Weights of a small mixture-of-experts language model, trained from scratch on English Wikipedia.
Size: 13 layers, width 256, vocabulary 10389, 26.2M parameters.
Experts: 32 experts in each of 12 layers, a softmax router.
Training: a variant of SOAP for the experts, 732M tokens, 7743 steps.
Below are experts of layer 10 (counted from 0) of a mixture-of-experts language model. Rows are named up (a neuron's input weights, with its number) and show model dimensions 0-255. Each number is 500 + 40 x the weight over its row's rms, rounded and kept within 0 to 999. Numbers have three digits each.
Before each expert's rows: "gets" lists some tokens that make up at least twice as much of what it gets as of all text. This comes from a sample of Wikipedia text that the model never trained on. Tokens count by the router's weight.

# expert 22
gets: " 0", " ", " 1", " 6", " 3", " 2"
up0:415464461529465484508551481530503582511487539552481471513516544505488412460463462460509457505573458496447535504538521496405467418508505474502526507535533493460420599483519477534494429520499570446572393456489486513490454505483473485535465472430514550497521562500490483560529538535500533500506469442499430424572534485538536596518524505505474493555513579445557479452504539450509496480451567417535523475501532437480474466519605522458527463575465532506485404508502474519499505451555500445559537493478599493477511453414499518499550498560484515501528549494494498511504438535537548512528509476491503531452476531481444545479529499541457527488482476469547509499515446495568507542503480485471556489457577529571528465492519452522484501478520493552549440512566483478486544434436498
up1:495457504491493578492512468475518424536542485468448460474488509473477550520501517490490523521507530487522606479516511532471461450516469475433593456473498516585465528529530462513514497603534511523470465497601560427506492458429485549516496486515507480470501429536518495502436406510496482484550503546471437418480487558534514513478510447544515435501471424541434481506436491468520441522441482474464444448525531463502440578533514491553553528563521554484444451496507502480528521523493519547519431512577583464506560467517418553451502463528442544499426477488500525509505483503595539505543471534467465526554469483466441413513477500548470540500528554446501506507483475449389431507521444513516454565513441504491480540495422497522501508538560496554539545510556518514465543495481507
up2:466425520482553480508550492509474573483509497429424445561472453479496491499514468513557512453499525515496517488527523530456475499499553489454508488510499500540485531405533437533541466452493499475569428503488463449451453516521460492481545477470475476529527509537517533587512492520472547467471548484496531504454564522573499417483528531533488507494496508508582511405499505510566533557487572430495454595422471492476462470485612426444514582500517485472465477525448466507473428427532546496517533516599463538522510466487455476503519541535486553476470513502518529425534418456504497589454521470436524516490490551460549469483534539476527477558474510492518523583483499479581563533478496474537490524481498468517526543542534504474437513551475452562527552433514511578465582417484506
up3:480509533520439513528545545478506484552611604585480513511517520484567439487420501427496507459438533489544491450555566559490546469497448514535504466541530499512553532457568487529492463546538506511513399539458430511507545500541547496467495498480515447544486421444570481461493570533524487482507485414506429467516540538538541536468493513442525533470476561433492469483480495520556511533515554458542445482480476517525464516532545486529470516454499457440510460512475538474525558527433480509536509528438541492495496539499430453490507509471528510364528519523517579501558502612548491448501575470454530499547520480542505502499493519460457524567482499513524408563484431531512435488451499445483484519566479541536458570492559493525502567504496476513482501476489485407494496496533495
up4:530541583394481525524425513456525531466474492541535498546475508496510477536514411447462447488438492527523449453512460582495484484538464488456528519508481493560507462546564509469461414540468480494550595519483497507503408471461559401485569523473467446467472502523507519540509435514530500503518456407493494482517519467499533504469491498560550569556423436429540504511570539466479558407487581498503519587503429521496453456465531527481530550493537516527548477478514493445493579581537554420523497478509546489545488549509546431473516492507466489528458566517467485493419606549516532551516490490451451450570503532486507509523485544429499490475473475433504486485561486528496513532580495518477506513461475527502511515469472558451558497460494463498542465500504535508485454537526503
up5:430393535484490496501412426511520372492463481519502473516459561509520484530540495517452448468500516452538586512529580476512529531535489556539567539480576405483541487496464540537531473493556497451588511448512471419485531451494484429525499456492428444533496511539513484520525530485534540438503549499515465444480519486487515461427507459546440486490516536483539538488520432505472470465547421459471547557478488456540503447505455501469510459492534483518457493457466466501553480474532473552564487545433464554556541506505456570569501533540505451510481491474490487504538547457567522483494444451473504489542526484519525523513491577534561523484501528482490547577457483505533507595481498479496569527487487592517455464507470564596539537515448492469483465469543554440511522430529518
up6:454537509457513483451473428461455438510483553563434421503525408488535531460474591505504533520519473442581413544525496523547471518516552468537497512497538520495556490564539472498528508439582568530480533492509541465507435482515572503535461543452513477511458563530530499439523400430512451555463528529483508451458469485463454536501518529539455510506466487524446534449513554522562490520514602475502466510506535485485518444517481544425457446592483541503456511515501514553556594507505496531503479474427475475489534474571511491467505470448511503494499490493466465520586476486515511529435426486472444534546505586463518378442520478518456529532520442519438503469449528524444556480562487520469543496515472489564534468517524478460519514490452540520545473511506504515432499481477417
up7:531539411400496508406532530426501528472532470523488441491523483485517483482477481477491462584491458445493460451489574530445496427578517520603525504472484516539465507473489495452483520477458497530531560540538449511560501565491467557572473500539500508546522505505430444387431484449476498475482421493532574465581546459496444528479449486426488405542569554512487539499500478518490491425470494514492577501531497418568531498516497538459522479499535488552564441503466504496490471531537501563491560475460577493519549463508453501508531464443502445602506538501472494449473506510527521514512520511535550498520571455405496492562476562554496555531477516510436511500513463503538503520484488441492528534502485466450475511544534452486492444499536510490520490451513537412472469482480565
up8:488473448598471502515466425500517477477447554417562564560451472476507449466517479508466470576516500554429458466524538475423480520495508543491501571505529467499548535532496588550568456460558514441572518509452487466549448494511522510520481479517484493499514495438541464577577515542545491496485501474507528460539480530522496444496483491521505435541530481506459371499498466450453491526505536539484523525467496535498470567458517481496547517477429515482456475495489491552480513521499495480573501512490440568572480454505522507478514476464507487474565486525471511417464497479495480386510471480558452508493548540523518579462498522495559491597490347460487481471472481535530582514573477477515527562462529579468538542511494476518465549551439484539478541499522450483538483516443440
up9:514501519499535506453512426603493556480540502488550467458583531491498502497565497511535514421469483482461486567457446550530508497501592536475497509490497491573495555566508449456438454514557496486508465588451535564488471488501494530510489487466503502505492426502480472495457507510542506425629509582559515449553498531453512517445526490458468467481539487496411433485525485437464495498537480523444465449467497476505509572535543473556515439568489462475432515496524440508452511531538463478545517507390615459482500493515511501508541550531470539534471481486419534491587540472479481475466548498478509511514497476434500433427471496543582519559459415399491500540564516469533445512442538483538517481501527506490551491428445460512488499516493523525508434462518491514531465507475493
up10:460534456508598451541563425441547521467517539548465530431450438503527500470531490437509576484488560482561475574501465475530570418469516482555473514511524467523465500465520541475475470533455509486495515531405476502472457535527526494536487488534451516511528478577427498590536514461518539448481546536515478514497461535505512490508540470459443469517472492480480466532565525490446463520502477488533456541530511500473476546506528548521541492436436521479552492542536472535386520478495482445549478418486441544515463540551422546489526461445467487504512539542493532509463510469474447460541543501423405530561466550509546572515544518449482482515519436548544472530480526506462536478610462502459573557518512505524525533539476501529518475520477410476476428514405470515499596497463484
up11:476462482431537521493500522477520509519534487508499500530510510545471469484503491505445402494477533517506522510590539464481512535482540456517514532485473608459584427533494445489473488468545551542532521519467512537517496464450470515456506419446470527430506561487553443440519537500555488480501561397598491442517458513456491584510552480464465410510458500526548569477457501478413545496491482470493530503478423526523587436500536533520529576586548556496503506532547438531507486541469505520472516499482534510492517475466545519550524450526492568424492469501528423498532491479493489506479478535425529529478492508472483437507499551530504479503474505564500477525552456572439488541499476495532491515599559458471532413503505512472571439363468502550541511463510519498440531461533516
up12:451484574504501490435518449392478473391433471515413481529503471510563474518463480471595490510525598488505522467486538503507459576491521495516537533588516446524495496476433472479441513507454506473518517478505517472456458557513433526485493453462526593485475592446493452460515532531486526543489523510478494494505521455448510533540556532485502531417482506540493544463466460531535499489447569485498424492471486475466554520580477479447475569452529472581454503580483496444553507594479512546534512448417473548504478495449498517459464495499489488534464520480495505457554503584506457507505470497510507485493479536465546446543492471522449458433456489441544518515498583573520521511484535522438535481501516495512412547440503500477612497534530541542493477583435513510455507486511537
up13:471479506565526498496456490513441502465403548534454471551488538378503564493491536513515459498469458557465488515543514536539545547548408534468467515582549517533476541532453496523493434519497465501478549491512491470501473506417522514509521502485487501500499418540495451478491446469522491478476455501442453477585471435488536472426571606439517474519519518590535488550448495517539514506509525601488535515417502475450506443434526483484577490492486499425503453463473491458550455494467512577507498415456451532499533459522483444558521468531480484520558472513500481492567497489545487454467458563511534495526474519501538519522505524454445512538474463484523599511479514440525521520445571477471510544532527609525536486500513416555513510515396486529462535495520535538522467568525464
up14:523431464450474501514483451482485537493446505466449506490496454540423506530488470520566572520472428532508498464532483485471459492476525560491480560483559484491450463476502522539604576542532591553556490531493566493554489519520417562471577471410480485507390474536523487524541503511500576535545516497580446512521484480537547444441521466546524468534543507581505488496502484523495443545435556430457507486472470431514496479522483476473553597487530470477493495533522502442429462566504470494507486457530539468465452442465556485468470507490478365526476553494484578442509488508537471587542522522490507453516519572460515504477530559437564501499451442479524486503503507506543506427466516494493502528462476527515530498488468510540542535462480542530549487455475485531553410446549487
up15:545540546460500477494546534459486503503491520490464544442388549459468529467526481506570531541507446472506581546479434501536532592487505472463503520430529547511512504522514553481550505523490474489462443478406535578508495498434496486573479507541525462486503443440489524418443464459479496465577460472462490414473454510488523454537556487557443409486484475500488553438462460448474529487529524437507457528505501439445506513547544554559487547511512524566478473490473498546493473425478560479496497468528499462461468461590485554530488524501584496564500537506452493522501532540499549442543529454489531507501539469558522479539462542587408528543534469497494521512503548512519563395547486454490497449518540502518491494450567489556531476482560458549485551472421480492438521520437458
up16:491501564466538545507464514519459500523533528449434447464485451532488525441498508524472488486517585487460484467498616467461442376531577486494503543498515537518545469492576464514459453421429540476472490479472464500519452501499420546489451447523542527490453478473457502440544516482558500409564523532503507480537476531495432473457490497526545486485493478473466510486530449428485518453497545479485518479571489490420592522513524476523456463489497494531550453537521452581498452501503546540505550514539488532547485559545446410498547541517433489535533500555503449499520477491529484556550532535508492535577498457507503555438517526558593535538432486536506520592509492489532580419451472495458495510507520401444563487496472496478435508507457513480524522500478476499564592479536484
up17:521540562504466592571491486566494491570487510506501515506607487485553469444503463413496488571495406506517447528519463517528517489419460465455502576583562568525604459463512558491496496450469553471562496514549516507450505559469459540499472490447515530495505472461446530517460501491490575518513465532507530492464498447492474508514503489529510536462460474502459571498423507434511479421441517498514405501500488554493515458485508517476505474479483519481475521497465537434533505504420530464479536518568521413495522577490489518522518496525490473432450538560528478463511522494485480475443615466548463475494519481499486510510499488508464513528628511465537446478408510404503528568408494501512478474463487467525530462482489517507582505463543551460459548463492475571546481509456525
up18:523508447541588520530579494435519532453498487453459496537548579524484493467492553472552463485564471573458473447538468434479441479552486555536482487524545572466439509572470538498514479506502473539539509441514396557594517497501429497447514512581521505575445521497539464514502518485547438515513431523541500490459459496447511521461425471485475540471497514480470573519487497531465527535494512463549508506527429465486556476513488509547493552525471563426514490465539486426465432422529422517546487561544541530537468441474552509470574473478517465468537444535485526493519431497421541486546563577461472463462519496524525507401472492583485509483494486492507495470496523535479506523488487483570500483513509433558475511499495379526527545526519493489558469534508521489523563464453457
up19:510560483486508479502475429460487512481535514538497552441448439482477506466606531483517538491534482499448546506516497536432509599508497531395492413482471473498530448510511501429420515480538512507452464433553483480450492505440478448535491435472527523482462426517512480470525477538496493487493421585507476450494580583571495480548506427539464490580460474576502495526514503491495493456502505454507543476511530483496487503582505511524495472509469531554396444473535557518468471507525553550528469482528490571483484495515483489500544445448573587583522517526490511453451442529453492482504486510553443527536552495482495453552471541527583498496489439430490466491496520463486514506523491523540511521469518523532536456466453565490505450479527423516467446477471471568438428614491566
up20:537566443521554490518579465417507478486524526484442482483561546442462427531468506515471487444502483586522492570524485484490470490497586507420431477497496499482494484544574551458536569499512498505556481525516545456451467487482439520517493528484552478501489538529503486443534495539575523504462573440550490480498514446482477503482477494527447500485551573554540489531490478528494423483555554468522502499478506558441491477465439527467519431560507469590509585510490493539553512509551452473462502427496523488479498522464513565590536478521576477489516550460549517484498487487579526497519543474489449430425530487477536532471474508517537464473437510473528537505507557469493517558529486446556506468487461484434395556524530446530448414465516469536479507461452546491434497376456544
up21:472458499487465464440493519519495541549603516507490556548475489602490484523470550477519494436452489562502535504582472435473498418477524527512496561489496463579517500509534522513390464486538529545479506535553554482505532432540539484550545456477480419506461426513513454515491461511520524494478502487537439523457446488477488467556488498498543562519482513514557524601513537452579497566508538437472449485457482469522535519504544489468572522499517400540512496420416475478516472539484458499541504485452447453577475524519491482482519401487564460553454489513483525473461505520511459528497499505469520489528557422508449517495524456472452485490450534489535455523437448573543495507625546451493541561438513530501451482536517520539545423511487455505515489446444472507432552507537493
up22:425502502429483487467468474467506545417544492472527574528509482519506537523462514519435505537464497557487545544490449473453570480465505461533569471497505478521507505476500446544516498564505438495477533588487477454438482473521487512498509437459461493511527512514524522496487513515532422597545401426597524448502516480495595451461418499445481411517475531560505526510545547486524523524487528473505502550490587510552475473501498433445515527543504528510498606494513430519490480532491530536525465509511477490512512529472422469514477502415517497475475522450389503501532526515561457488534457559550477436440528535536498512540480588464541557596455453416514411542561454501510493456513545472439533505472459509531465477525519455460483467430508533474523481473465559466498485488545493
up23:466507499563529524474486455454537508520441514502524496522527387501508465486567462532541574540510520500480486455497472460511479418478397476512515518509531468497481498540404492478542481497545470513431488452537526497515550518568495513590486520506454495522454504390489453532528533482430505476464603533546460489573514529467500536451518514516523509489491490533460518564473530485470439403538536471427526449492459476471526477552523486452473511507469456387543574448504516552523570509477571520502466568487457471512508427431532572545507489573518540469511512499527447477447513548499486467498490393475541538479532503485457467532540467583511469425501453425504544466507488478536505550510473517538438509505481561541421504495468553504490499543472520507511501538512498600484412526527529
up24:470529526516540493535546522499509516582482495506542550532571490523534548557524517467559440542513519503438544564468476498518467481464439485479477519520498515497478502505497532476488517521501451496458505549436511492563418498414543565509549489541556510501514421481489360498539451465487508462510535504514503500497464513523513510415460503563456507488492523446493563501520542566507474569448502525460482472506510517540537458531447508496482443489484505469562511523532520550479510505492453529520449446451462527543489443509504507581493444514526537497526413534498527492562433419485519412496526532555460480495435531576468473556541456471564532456467519527481438483548474455485533464487438557473441393473505473600422629509401464498516535472510445532481516531496524511497492542469425
up25:499467473489513507514543433554532555529571474472476507505549550513475463506505511508510479488605532447470510544516536487558476456475496532545534462551486474494478536508434500535533463499488499465462502547483475542419495386532508458427497506490572532485503530513443491529531521496522472487475520510459497486532508494494515387544523478451487489434483541529476555479450503542534512492562521486479518454481518581498556500534571531533467574440458585504485585496546411504461458553432480426531626539514541468470488591502409489500560500533572450546495556529392545470587525510429490525502455524529526451467477517476408543506534457474468500508465515521493509520540531449469511499456537508506453463548451526566441505504435451509457494519464519463516438488539478481501503495426520
up26:498450497484424435477451452459474520486518517483520506495534417497472521487521470464493528506484541441517422519541492473530559493460513465502572469483527510508476574512452546472550498538565518532548564381435486518507484492449486475461539591493451506502513508490481457536496460537484511467519594539449525477532487508469530475461502476532424479476545488457556499558549527527475486478495515519523492545472481484489478461445461502517447503560542379560554550539471504519539461496528468550560541512495543452519510495445526533501524494526525466494453493525509561478485496543534496506477551452455502423517493521485560533473427509503455535585463491527462556446531499549511474479566538588493582624441482488521538540504583425552527409566463471552491461487514479561456513470427425
up27:541412438575585480490508435462531481518585533459518466602486506459454503446549535532491469544557471521444550510531502525500543493516493494466438524498496482481510544469515473452572477487568545442556510457478498471546520561481502549479538489503480476503554541432515545483537398467560494567491536448463467459527521536478559489502517438523491617529506440510561476474493359516509485527471543462474558487518522451542469501505493543535438447470552469485579532529504487449457429492523457497458462473596519498528506501426472445494482538522444530484513488511487435472567475543524475492506447488510490501482466547532527502520477476479408525428440541525509472516499469419479556549548432454492502502473499471519568481527459532501434463504470523505447453512541527489556473489437532
up28:492482453437398495474577560498413523565516473565481483481500532497510476556508509539517512511561475485487492440495510489493467477532495533509430466471479519584495480446503532525488505487533579512455496423553476534463461548501524533434495463422547493493478541515418491511505528471471562508472581497466516538473405572515506515518564548490488489464521485541500432464493484468507430528464557451520466459530566502541573521499457488487524562573485462504491548560465505494499435477558503508576505483468523517482506433522515495539433498469501546513514550591535503418508486427475523509516496437513539585487510523479464528502500487505463489466545550505465542560559532521457561508440430485470540537463504470479425538556574485416446461489542496523469469520522391570451519424554530
up29:419532565501572538471524444446553536459446449494493470541460555494542499483489492528528589480502463534544533554489572510507499458512511437520468524520516529454491469498532453506483440405497507499557537452476496561479470440517477516472507526526506481483481447520458480511469545549491539505517527447499518466553509570506545522536556484478500398467413528482550544569499563495527557523450473469441547508642502515473536517559538386474467582527498536446527411511476532458475463537540545538503576546530502452509428439532528493518443528519454501496535451512441486506474486489467494501485446473532485443587454488509522499458481524552457511438528545459524524481491509513512523537509521464434442499460558445530509515488477564495511494459553510562498486439502435452403542517529454
up30:541485508454549527470494563574536549521427468480538505431504524556487503475517486482499540483466511543442485531485517519478509600507482504428548374504478417471485437524496523462543470485477540537542513564555540445560465485466518480513455460535518514496562506453472506444472510490530502523508475478481494462532460531517505485450482614548513536496487522492489464493504563499645614538592470468562473479503502469483511517607486529503454445508483540496487495531504457502489427657533486518487531504553441454480488515497433438490496487543525498502488531496498545485470478509516497496480480488523506431497581543529419464487461524491492467420441503539527486417509454568524534427506538458510430481532565518466478474484496525467510435510498528535537494445569498476493473511552481
up31:502562487489495480530531527515435547445547505534544506542448430477481438497475416629524493518495585478527535554473479556462507512550467503525545486523481486488416514534516491561566497489479522527499483519517446454552506496518501454505476437544469506509493462525475435482480505399511493508496509469493500570532496521527566450472529461515485492563546513537489569509493520519493446456507530525502470506451444497519483437442527474499518528479453529540483532536515451519440436598483542494475431539533497467546456450561527536523487427505477509569535462429475485497493459589495423581432515472469484498431523479539554505522601524500524541421496515403516557501499541513589490514524489396453423579452468432497496499483511497465448468501494485475516570491532478517452445454531542
up32:534462578482483523585470510476533480476547530539510447545523496532514488489562482513472552560508442572519419489500505557557609475512490431509479525473529516482562492550547595504494454501482437573470487537543532507510444498521439541491401477534468515458452441502549513523525539482504523496477475542511479524509465493623489502531546582437501475516501520529587510466545526491559460501546497435488458467525518410422528523509485508502513484523473484511467443510490507468432504468428527488455527472498371509525518459508553431453499507502480461518548524503497480441500552581536494489571419469498457491510505528408552581533558523492520505483539504536523534498539404512517451549530553459506516530500546480515535482442497537537504471491477530473514492452503518413485547565490430
up33:484499490554518410527510485467523497447469433451481550522428479451522477539461440450540528629484488493502425579579429503454526542466562480464426506488499436515511582509507508529472579473530520545514514530507408505427504465466514462492464515525514494523485433505486531455526501521463492435531532496537541471457548532554578565542486572498444527540492581551543499505446505499510487443535452489498474539533462510583482430375498490504579507467442439471467476533474582492514516479523426464502501471483484538511499517514459510464480514500534475499511473573543510441544490533475473466527449431536499530478525493495575475555504530526475463521487491504486511516585505470487540513493516511503558509516540527526526458567513495544496463472493487476490474558435470579575432504396464
up34:438433459542471427490480411487466535475503539458580510506497488516415570470533517512516483506492551517511467490427467490465498425595474426464498458502617437507461526417539523459514458538489520496555529540539485498414484510494523518529468471520483477495472456486459507568541525428580583515537477497526532510455494483541519490580482473463546511421530468551457512467521498432533479475564509466426499506424522523476546537407462583540526482460503502520491540461519423497518528551554518426509587485508481471498466511546468455464517491511460513479524494497478465480518438487541509532474495544557391442508513535469565543489509561443502465509483519517503485542471490475475501497558565451502489532464482456439529534456547465494425529575487494485476447545453504474434498554540489
up35:578539513545506494456442488482487541465530526544502511440521477519537502516486560485499515489446533458442539553540547515504517491521552563512543457479473446473463514529523494451449546480545444459527556497471550514523515510503517474538481422552474476499517450476528510481474529519484578549451559456496516437495506513502449464527561492473534440531544522474528460478500529524469512532559499500456446498513503490515499607571553548544508368481485545479452514529541492428501480466473495469438550520428472569504543550537510521468463496513519459558530536529514486503565489518536521507464499411548486481485548400487458513495451511443485509484477496428480452502459480469582557520566451546489544516495527495497436447425524539582445439439460529382509466449421531517540580487579445
up36:454523493491494440498552506479513589479503488503433478467511536498523487427477421468506511507447475513520518494504477467489553448532528472539558539526496449505467547492527490475494428458480487454515460437541434559530483497517500483468513438515525517515451461465609525527508509444445474534493509513541537601553478473518514491522483469547496485555539545545493519545502561436513547478499487469430480498460499524439529481513556453535516533525517405503614437539509499603536454520501603450510471439491488490535547509477529537465505528513485560530482511513505493476505524473577515433476540465504595473486514531508405483505468519490493528434500475417532500417514510462480508540553426469427522519445443452497422515497489633505518520499533415532549457549528525442435495473549460
up37:488494447569524449465540503504462524466488536522447482492462484490467471560618550464533598482577530484418470474511510544442610499554468480562563458469520500499512500480521512462447519547545480522430505572528521504457485464498538474517508527503496525506500470486495458596435505573556470496546499493411478513514551543466542498529519446501492470499470470539454477528558521528504477480537438473494499519475489505460506500486468553477467501474486503519461491473423536428501462526482472506486563313559485506476513414563515517450528491483529476541513522511533500474559517460461479498563518500546506552575494449454488503471526519548453526548487417468536532489496521456519493494508440510518422481561529511529454570480554432580441586570554486505466487496501455527527501535523462
up38:415434486472482456508536478475545508492494443523554483551435541529425500523509550434543565486499454608513544464510507519513477530517502505503502559501477513517521442472479490519496564510390464462553515560491519465530487542518482458513492508504523528539504475445514517521482497508556470547502455475456546455504452402474495499547483473504492502511518527484399406555524513453517509482497562505564499446514508505504546497419522525453533523524508545559510519445530581437491472498565585433481440563541527424504464510519561504519510575511505493477467500454469544531481458447502486540501520574542447573466535535576513526511460543523504423464503523377528488504450552472425430521492504454476591479509459495410456499493436460526466504495469519468519455504532567483485427509493549
up39:565489484480496543411422431468498494466529556505548447524461452525569511489445503423547573528472472454515469473529513499471555514470528493520530469436577469431449541487500545446485519524519471573527543474527466461578427507453458493522515486488508418460448522486535464497496560517485523494435479613469503488549532487483491472539554481482520567473526496402455540548528489536466466489471491543484523582519516460497465493470524539497505477547521460598566475513545548470496544556477521494506403511379503567524549520586539486489553420446459473502491508502547476520436543489488566480536508482488526459508526500579559538467461516491553519483509463533481452481537494508490469486457515474453569489428503523415497401532540464507507502587475516495546509541510527478517473509498527
up40:580493481475436479582539454492493477496546465497449542485475501571483569496479531440484486571480567491485460505496447557434491458506456573501520456439479478493532529588536504516485491599563492532496536497506564420481485530475486567554412555461473494449515478468476491480519537541465484525543564538524430479483520593488466606494469496488470501490518508529535514443528466474498496530540521513536478516516466447516419451545485546554523472502486485497456533485503455473521546523492488508471411497452539525539547478529497491451563474495520448529376539485500550484463530512432569462491438519511472535503512450487486431499498499498456466472486508515523480554529451499524505488558504508523506564599466521527439463523515456450534450460537545512483386544431426483472446583478569
up41:539488508439455523552508517482413473460501525496462435511435440521515481477473531524529450521448543508492499548506487424502510428552579459513469467502454532562421503517499465453459549521465494541551465479541530427477558511477513458471453436470532557567539557501467522514444465548483578540558540414454468504502541462539430460501545537480462450551525555549494507537529529482496534476497530543549447492475496488519455496574567514513490490546453557554510441516477492539558461498531524473526474488544554504539523524532569441572470487521575547530441500472582545508437539476526469459586476444511450501451535486466487464526586435487429485488512479580533535509497433519504536532544518507479439470492428450583547515563436521530509465520491453486456467503541539500508534530497438
up42:481517479475498454496559518549525580483480523437503483536532463468571540490539437498536493445499455442459482468511487475507544520545494441505460553496516491552461486540524520561422495545502456561458444483504515481532407515546577480576510529515540529460518434462457519427499472561478516506468481516576495532443499510482469516577476466509483537531522484510470474526448402501481412511508555498531503545584553492487516516530551429560572514538516492517549510498462482457476494482501487511548459469433395496461568538442505503590558468537526558475506437537412512481538509556478455437565437523500510456533508523532488425503451513534478524550523527522484524509523470443473430446517520476579432499485518416467481450498520538508494509539458518444465454523485562465456511412424507
up43:466520449541515452435540476473500517449537476559501462520463531533468594494427462515578530521509471461528495476409522478525477465523520441434533561437542489505450493560496513537526386500553510552515484485489504583507442493488500521506431526560477490429545462461419541510521487479516484472493493601585573449459517527514532487439428478545505390501537500502490515450582511441512493604528495495523513536508543466455507487487501479481521477521478414490483528484460464499467536438539510557496486440439488480508471533538451454520540479500501520515561566536554471449462491507488492439550524496465483529500524440502466495514466530535468599505529464493522532481506502453499464574506499507456530490485554483483463547539604431454556501488455497539535519447427471548434543478465435
up44:470447497489441441503428524457532564520464514521552511510488511493522525518537505532517607525495500449526456504527438526497543442474513470521452461553527529544530479523451519506458461603495456454468458502520544463548507405396473545505457473479511499506533553547563513607490521554486514463517504492537512437517483565526524571572508476475469505508457521490470454478511405596529539558529484454452542540482430429498513440492522501461565532542529468532487521511479542502460498578509462472526520516464517488455478530571567544547461388465526457512527480446454452494530431516528494413509492474528489529490486473474474539455568515508470564473444498494472506497453460517505599548496558497462526506527471503523495453419467481537418517446495431480462475465500458548469465564506530
up45:513496438523498520527509512500452434449451514483486467501517496478490500497474502477453508537541496480522451544516529560432542470418458532528499549526536445415558495612475543511525486460557418517528522522502471506519516516501499554522478546586489525503520501456478534471484514532487524484556533590474507520549504498497450530506469491437485600471512516469537466518526426487484506493529395534455438406532488499513438527508468503477498461525382456501463526510523508496549467581498624453500521414486514504557544494586483566524510525444500487473524524460520511510520524545461578467532429489561542504522487485450550443495468484478504459487507463456461526390518456513472506425539569486497553543523506581486477541433530473478512461494442506510488500570502506409536457591530494
up46:451500508397470505464503476574505582487596462426511489418476504505536520515520498536451495493453538519486460511488466496565471454484503447449567485575530535474443481488461496531535492540485528548527482554569592544560523463438510518504442443513490464527481501494413494584505459467517480513525571455536469466478470561499523494433517538529485498481473502536415418448533429456546480496528570481519507523493529451488511491487532552512534500585587485543454490554471455490487467589525569569507503544487513469474525527469543456493496462509460495530550537442460478471484528437555500489518491432487496540508624478489405463459525517522492555506476437494481499513483490554499488480531481496546510515478502431431581470516532438508416535511511552525534505508507425542560462457507516
up47:554493442554427552524514596456477506453527505523525482475435533550448553483509527518437498508477477524518481475458477487528438507566426516468441543567464460548541434503481504533524501479534456474567536515443538534475526477514444510471508458540469487500484482484496456492476504465553496489428533484550456474456522405437457413476381499500464470519492501509458488492508628473467522496576473493512501440501502503461452501571544487481504519444506417487453536427443533402447471532540575544553498468545478555596532515502487508484520490520447543545571498459498489506566571551537502503498526527504477500555564516492503506546492608491500474485494490463518575480442492513511519546501514479477417569511451570478503520440518511500510487514487487586543528516499507500479461521560575
up48:531560486452448572501522462520498535520512470453529558556544458546533467434466566473475577504463479425410596442452496473538475460450583497529485507558538442507480563539489445468513478465488460534489476466530512568470574463525561484458382546545539468458485489481508527533572532522503501557446522530455457547526534549485508490469511499503496505494503507475540574480527453489535466594528501458559437454470465454462447501482480495542496499496495545487467462508475540562574488514517553518530457470516476555500472453503542422556470498561562503537522523427525458531480536567467479512542421479507522510448568493583460489487509506444521486544443475489581474457417474484443500447542501513439573519488548493543504486407535512519507489536486460416462486504532495488469477511484501
up49:460552483534447425491532478542483456518490436447576449488429455509470502436544478529495495567484503483514477518505467465520500416517512485520544528559505494558497456548542452545468444485572539430456430484482437504545486482493518508482489535469450516494564523454483485499493492502526475509494516506513440480493528437485463474541437476459459566548498513493469510488517532491522474531504519491550457555484523493501499541501534516547472401528464438512489503440584539512486603530513525449480477493483520505486506517576535535500522497570497510528444504572468476548597520527468489455448437427510519579521467514484500535565634534465466476541515501470533477458422413454498583485502543502531496512489495511524529474429451378441498606461455550489555488510550497598472515530493521
up50:413417506542512488487491483486570546561538516519493509514539537512450559486567522456553564525477527515483488523524497513519455434419459596472517535517501403479515523522465560506548479454473450578444509487489544499477501460467478544472498494477512529482478512460508537477547529526491499553403429538532516446572504512461551516498466467545547450551457473479540471438450525568557547533541532464460559435499532500438464458473559435474513506503468509472469500444457505518449488450494452484462535426475521548546516548499466436513546545557519521499498496501499444473557413502574582494508390549500532494499543485451489516500564515516462469494418496492527537465500517536554554470453466473491531505496551502480530509445544493512486488444518466480580421394448469544509510575455493
up51:484489501569439487537575467535525558508512469502480483486532470422463547491438496443496505531462464474433467472607471506492531522547478537490549487527513532490523482529596444474537558538492485576608429498525508548525443414484494523536535464538519505456445538479449521469531461499535541584511490470516513494530447536515530519512524508502565542539547482472527501563499477491519498486514472487528433443451440410480463481462499534508560498482458443549531563500410485519498496454530558484489460507484513455575492517533453585535507484538510507507475539516537493508510479508554532509504495458458483497451463473497533535511497484403507501491485481498506503551587515443507528508571520482506530552525420472423532426444464441510494508401425417541415428466534556490471480410509458
up52:545455522480537510536572447524478465450446531469481490541506517462448469492547490524440440622469481444515488510483463510488514460499485493492466527461585480452461529476487497484565485462524484473460622478507472448523515553503439447473514551452498484537575512548507483449475463545475505530476475565461480533451520469521518445509539480467455512512445532486502498530449485451512426524540550484607561626530526453533529470484464555556467488533538473412536419528544518544513551502490493500508517497538509534509551457491471507471557485518478441544462529569419442457511550521506498527441492542516528470509504490569516483526501453434490480536478486503515599556450506421469576442473501519508515549471530598501519535529528448482537475544461421478540495554495475565481534480418523
up53:505472533485439518579497508537476501575504536514544478471471516487458505439472503490457523459500513491460443523471501425422519529507469466541445426485497480478493480524499494496471585522556472507416470510497514435511476457551399549532455485491469495504463438434496430523507445505481453445562537499436539496454431511502575508437465465509433513544526548546463536561509465486468515450527524486527538549470387473539505503497491489439529484506550589489495459454486512565490489493513493535546497518535501474477459490526535532524527443503523476490449539500476381461542456472472588516465538513573422424535524532465416546476520515532559530442563513554522531533510578494498510477553545578493499490439569511458485491441508553449526473525510532537493501476571514446574466532537570
up54:487435519442509464481435501483499583495478513619579558496519571473500553490538563542482493481540512533491502526514560513480437449508546446415497474510517450457533544584578521478491505446532442490499540499440451477511481450553541447461484456539544505525572528501537526513557500495482443507520484453538502485550509577441492447509493552496500491528538426527515569568441512513522409507531518429555486505449540485437511567574531531505478507564558520547447499517498422504486466499578561486538548475498515484463450416469554497493491455480485459608514436515552446517595473504454457487485494462480497496473496426449543489488531446556504480495491499424482517455513462517519504464480548468548521502513490435477426520549501539542540445499495496514523498519558521494496421507522455